Below are experts of layer 3 (counted from 0) of a mixture-of-experts language model. Rows are named router (the router's row for the expert) and show model dimensions 0-127. Each number is 500 + 50 x the weight over its row's rms, rounded and kept within 0 to 999. Numbers have three digits each.
After each expert's rows: a language model's description of what the expert responds to. This comes from a sample of Wikipedia text that the model never trained on.

# expert 33
router:493434484502414461497480461523441451557529506461474450499466535429532523566429533520568625508593551436518582518411578517522448580465413515556446457570524475597517580488540504433457535557539536492558431460499526449422476569443478558570428536588414516445571584474500537448512532429520553483525509588488498549559451505482492582455494524478534436502492512574419554510486523534459546516422
Description: Middle pieces inside words and names, such as righ in playwright, rol in Chevrolet, evel in develop, plus digits in tables.

# expert 59
router:530455496496439471482541467507439405544506522440482427492443565453537523560480561569586544455525522457551544547384529564544413582463536498595473500553590449508472572448534567419419529545549476538530486474498484447480448534434451555535443619571438554490573564546527476444482564491500569463508537488479424532505435551469463543435493495469519428574422480558468543489465528570454542572440
Description: Last pieces ending place names and words before punctuation, such as ro in Montenegro, ia in Columbia, s in sharks, o in Espresso.

# expert 12
router:518432568563397487491508455510445407574466544474529446503405552467529544576438549600579520466569503473563512544475552536548405504498482513555499461577548443567508603437485576430470588564538455498559460476503544497471526555474477525571454585567422563473595572527477556450538524472484555514550544571497491556574471511445477545491479499475538458536398466529467530500448513512480564595479
Description: Word-internal pieces following a first letter or two, such as pr-ic-es, st-ati-stical, offic-er, plus digits inside numbers and table cells.

# expert 29
router:577452500488475474503507440563454423561480518476570484501492593469548559564452605529505524463538550472551477571435576507525427529497422541587489514510557440574516601468557534451400599535545428502494466418463525444456462554497477557533404564614438581443561554497512542435532517472510502452510569559505454568491444515429472542477535473425609472519435451528497509529460521533484517560492
Description: Middle fragments after a word's first letters, especially billi- in billion after $ amounts, plus crus-, vis-, lov-, cul-, and table pipes.

# expert 31
router:500449571471455502485483446527467481587517495448550435582478572450533528585425543546554541438519488475578551516483555484595391489451477542556554429602533393561495543423570529444479538572550473525532417459464480454456518504518438576606463559574417568464558552503466467454488529484539525476545546590464445544528480498477516502444525541470484477595467432556444521495450552511464536576446
Description: Closing pieces of longer words after a stem, such as memo-ire, gro-om, ro-ad, condemn-ation, and middle digits of numbers in tables.

# expert 14
router:523444513504461466466532455543387388570479572485529463491488543426590522530475567543542568493555480444490559550427526529550428518486510550530478550550549498531432581476544606430452563576503472528537456444472531453511465570442464538564461591546458499502520570444514501411506539436566554482530546556441451552550407524460430574456504468434526447569393477534471514498452540507460533589453
Description: Year prefixes like 201, 202 with their final digit, and pieces after a capital initial (L.L.B., Later, Lalbaug, con, centur).

# expert 9
router:519441593454451503487505475578435448590491492458571469547483516481553571550443582516553570491536507455585549550493552469544393541438510526557476461587527402569446581406589539464456540550588496496513487451498488448466484539437446494604448530584390569501548571521494584460500540440508534428536508539457440554581495527453490492469525516449547471533499467532492540482435540495492567556445
Description: Word-final pieces that complete a name or word, often after p, ro or em, such as Costum-e, Bra-z-ilian, Philipp-ine, Tre-k.

# expert 30
router:507479522457452443469532488573386472561542563434507472518491562422559519542490582516555571488527477428522621546432532439546418604463483535550453529555577477606493580461544561466422560567556425555527499437478555444513452503464475516559458534553444517497511572500550489476512558453588520463533494511511411526540423491451518499450511466397499453554424474501479518547448535545463556598484
Description: Middle syllables of surnames and proper nouns after a capital or C-cluster, such as Lec-l-ercq, Lanc-ast-er, c-lim-b, plus degree and prime symbols.

# expert 18
router:504426526424423469505509487534414396538543519433540482530437583411527546606498520553547558490524484460513585541446583434553408516497458539568530494562501447548527542479564517452452536614561505521494395441497503448485473566526477514590445518535451528456538574560554504445465531461550478480520537521474481556546454452441502555504602526426512454521431465547476533454484583518521566549387
Description: Final pieces completing words (exp-and, thous-and, advis-or, tr-uck) and common function words such as and, but, or, from; also table line breaks.

# expert 1
router:479426518419430465447505467616484445519538525470504449464515530443569510549450502543548531492550562423542543551363530517611440591512475563533471521571512494539552578447530494415461541587511431524516471484472491476500482573441436565554419557561434522526534540503491469464474539463524503441567546499400438525566454515487487562549522487488513413491400450606452550565470505511459567550494
Description: Word pieces finishing a word begun by the previous piece, often after hyphens or capitals, such as Disc-us, Multi-Sec-toral, vers-us.

# expert 42
router:554449530522452490439537436514418386579490561466533480494521529426584490573468577560513570496530506442545610593439500517499473559440435523513509497557544419544494574451530554453484540569557508527513451447509487476482477539449477558520482557539425505497544546483455491469478610441470490516512543539498429543591427499462405527381548481448552411535423473514479515603457527566448556532451
Description: Words opening a phrase after a comma, parenthesis or pipe, especially of and and (of which, of those), plus However and capital initials.

# expert 27
router:621448561466451470419533453537416471544473570501533491541515553456562518559469595568512549426547510433507519534438523486540464587474520529533475520529576462537489555430540514390404580558560437560566526448514495475467486577469462565559435546567444535471584563512485543413550516460576530461523493595509423536526442545487481544430473449461548493529474471535440503570431488532469560570495
Description: Opening stems of longer words, such as con, ind, maj, Sup, offic and histor, in w-ind-ows, con-glomerate, Men in-te.

# expert 15
router:526451520528438502422515479524420494532498547472558463551463551444539542528446565488576552478502466436526600539465542494523433547435415516558464471570554475552495547422567598440456527554535470508516445431479522449465527553481457527566463559534401555468541575405536497439478601487559561453520549520465474533602385501445475530458539487481512462584454450479457566520424541564428522576448
Description: Prepositions and verbs like over, of, against and received, plus pipe separators in tables, as in c-over, Succe-eded, stray pipes.

# expert 19
router:552434543422457516470510387563414456589458506431537441575520558455542525532503525553548522475544530426544514557470509510532455523435480574571493487518575479521496582427542544460400528532517504544516503448516504464470496574412434614536461549600448530495542554504506549429513557467467529490516578527477410575564437490478492576454576480454553452527438426541490567582456555520477545565452
Description: Colons and separators after labels in infobox-style lists, such as "Max. depth:", "Dean:", "Born:", "Postal codes:", plus table pipes and line breaks.

# expert 5
router:556429503479492422423492496523448420528474534449543419531456567409574498567441568491511519509500544440498549566426512466508436572437488500560508489525511458591492526458595525443482535562567502517501417460466462470454494530487417524555447543576393598470564542457516485412541582489476527409557521537508443525539439480441467531483466487489534389529468496583446561513438576539453562564435
Description: Prepositions like from, over, at, of after figures or closing brackets, especially census demographics ("2.9% from two or more races") and table pipes.

# expert 48
router:575465547497477467440538418511429439555459583471544470556514532475553494549420566554518558483577510460555514551473524509570467528468403570502527502523551454557458546391533537448483605551539466532537426454524531495507471556478447575546459535509446518494564544519498469435466571469476504459541549574501438547541414494450412552473523426424528418599380443582454510539451553523457526552462
Description: Tokens starting a new clause or list item, especially and after commas, However, There, It, plus century digits like 18 opening birth-death years in lists.

# expert 4
router:532420529463455446461563454583475446508490506470510452484502612481566518527475563549550585432511561423517488544371576546559431607534423562516491480573548448526513562466493545429411589565551442550503526441480464477528487513488461548541431509568465589452547553511473560461458523456524499420536563500493448543527454480476550559494524473471534459553431443585472536577479508562500566587476
Description: Word pieces right after a hyphen or inside a word, especially term and year in compounds like short-term, four-year-old, donor-derived.

# expert 32
router:521477544465454537415517410549406467617471501456499487590427572434557579553472522575530550471595594435531524541444529547547475529459515546599491528515573442522512548404504508455492576561573490562563415464447506490532464545470457523544471510505441491465544533554493487473435541437466501509484559574551432569520460507415448513449553469494541478590472446521491513505393519549470571567457
Description: The verb is, are, has after It or a taxon name in species descriptions (It is found in Brazil), plus list-item starts.

# expert 20
router:588424484418440505456481427586428449555505489478563471546501542443540554562466545566523555449521525435514571542482497484506486585417457567561495484538540464574536567439545525437426518534535457553504475459476518469449513553374406587508458532587428539500576551565479539464495496490525526477528545551491457549559457486468476560494586493431560444510511468552414532567442565530484552613462
Description: Colons after infobox labels, especially time zone and Summer (DST):, plus of, from, around before values in geographic or technical data.

# expert 63
router:497449562473469494450521413544428445628501467435515489535487546455547531560431562527570592495553558473561564564457590531529476511503473591547439523520531421563458580451499563434432573552549463532571477464442529425557496560451466537562472519575422518438537551467496490455444524455542512445526487554493408513564465507454441536407532421482513469580465472541483475515428515522448558585490
Description: Final pieces like e, ac and end after al or cal stems, as in Mycal-e, Pal-ac-e, cal-end-ar, plus R and and.

# expert 54
router:529481504486408521487505427491467464553532509450496442542464582469577532557492578500592550475621493437554596527431558527518469500494479496549504487582557472517496559480531606398448552578527484542597481448469518407458468558445452576533433523527431508462551605525515462493454531398522553510510512561449456499513421530489503506409521536481487443588442513527479541509474555584388529539460
Description: Interior syllables of longer words and names, like har-mon-ic, Zhyr-mon-t, exclu-si-vely, Watk-ins, often in sports rosters and tables.

# expert 50
router:472427559446415539431446489469412474578477523421544469580489587440553510579409524541573534421556498433525553593457529501521440532451453564530501496530557469559518550475564539437494569598571446549535447428521551500422493562490449527551446556552444533454594533499547532446490553459490543478563505505500479542528454521420415497467507471468516435585456456545466545530452478530444494531404
Description: The word well in the phrase as well as, plus varied word pieces starting names and terms such as However, appear.

# expert 22
router:547450529463438524449529440579424464607544505428514479568470554432527512536510533539530536469530481419544618585471568485534507623485464562558481535520598495577557569508534564467462547547510513530506434456428489504466473533485453537573483512552483492452534605478497545446464579461526573478522531532486444558566424491450451586471552454415507474513454441535506555590417517546493520586437
Description: Colons after labels in infoboxes and taxonomy or gene lists, such as Kingdom:, Species:, GeneCards:, Full name:, plus line breaks and commas.

# expert 55
router:550431557490447468438478395511408427564473566470512463534515543434539447554456546562522529472577545449498502556391524483537479534495403551557430506520522469534500578445516497444438525576532501549538433463506521421455430589451460541538435522539462541415567554531511491410488535435558566496551581552507455522552415544494411590476534487444532479520433461580450546552448515537465515534446
Description: Opening parentheses, quote-mark bytes and list dashes, plus first pieces of words like d-augh-ter, res-ear-cher, star-t.

# expert 2
router:537468535426457485461500438542465403562467497379557456560476566456518525583449503547553540471500497445514478521438541461552413524421450603559517464548560431499512565452543532455457531514539446548534452435464505476469487547467450555601467493536420567501586601522471520426538533484520519429528507523512452553520462495469526527423544562488560403495457387537444548529497605553499595539465
Description: Colons after infobox field labels (Format:, Home stadium:) and line breaks ending list items, plus word-final pieces like estate, Anglo.

# expert 3
router:557410519483421443463540464538421430535484571489514485508477622401586535620488555502534574498580483428533538531458535483534426540456480501534464530532550522549517554433569537426430572607518480496554460452476484452464433532472467481578474589519466493452515562498547485461524571456492538447507531467434396548537446504435468604526540510442534476572423468518496514499485529521446543566410
Description: Final pieces completing short words or title nouns after a capital or letter, such as du-ke, L-ord, P-ort, or years like 199 in date ranges.

# expert 40
router:555436492408415491429559462525472452559515501497539469567543539481569555550405550522572589457522520432518536567421572505549470594497456547542434488586520486538497554457551557443394556576558462575550496446479575446480506562439458561513447536553426502490573586509543485454520531422549519459528507523465437516542474551477447546432556491440509438534469499547457485548456542574481540585446
Description: Letters and digits inside names and numbers in lists, tables and coordinates, such as Zapara, Nazarene, Ukraine, 1688.

# expert 46
router:532476567483444525440484449520445450558430577443507469578477570433504497539460572579574571486553588445560520563474518531509448585457526532556482512517584412544453569479518564452491530532539455544561439448474546502439478551439455586504463460560445530443594547542473492441464565447489521487545550571552481565525444530445482499448507472431527456593447429546447517572457553544427581566521
Description: Opening pieces and stems of common words such as becom-, includ-, vill-, plus zero counts in sports tables and parentheses.

# expert 25
router:526451518410440442487533445585451512534499509487504480498498559457576516604518520542563533493480574437504554567420578522549458555535501578539509514532533449505515542431512517425457579562504457573516514455472520423504477519431419590515458488576455513507573549543489578430473506445507506433530566526536453527548473472489518555485528419453550447592415390553444537609501548555476595589467
Description: Pieces right after a hyphen or conjunction inside compounds, such as Carrick-on-Shannon, brick-and-stone, right-of-way; also colons after stat labels.

# expert 24
router:569424484435415436486447441533461438511462565455554466527460552480562519557480588492530546505509521447563544525476548486553394570456472542541478494575541439534467574383560534450405507598519444605548498454448480467415486542447462526575480562545425529480520565472514531403500531451550567467543538519446440528580439521436505569536508485468523453560452460534435517476467535519480565544423
Description: Endings of personal and place names, often with accented letters, like Jacké-e, Pé-ter, Pop-e, Ke-io, Gerothodor-ou, in lists and tables.

# expert 21
router:486444548492468494517479449590443458562510515475532416517418519467574576550458556551524550489538526475574543544483537463531418557467464508610497465589495426574515564428586516461473556538539502495459457484409529436505500530435420529615441578580428548470536553493455569443549543437501498397527540554451432566542516518430494531471517480446539450511465457536466594453430547507501539547438
Description: Word-final pieces after stems, especially e in extreme and Supreme, plus endings like ed, from and pipes in tables.

# expert 13
router:502419590442452541464526435546435438620515527458567479560464562405561507571439527551556572450532484469596504529454539485512404500426457555558497468569526426522522562375586516448468523566567491533546411466474545423482490580472445509566435544563439539441542548510487511480479546435455531487572527571451429549529486503418460492489538505456490470561469489558450518483484537500467537544473
Description: Last pieces of words split mid-word, such as Promo-tion, rou-te, alb-um and aerosp-ace, plus accented bytes, table pipes and digits.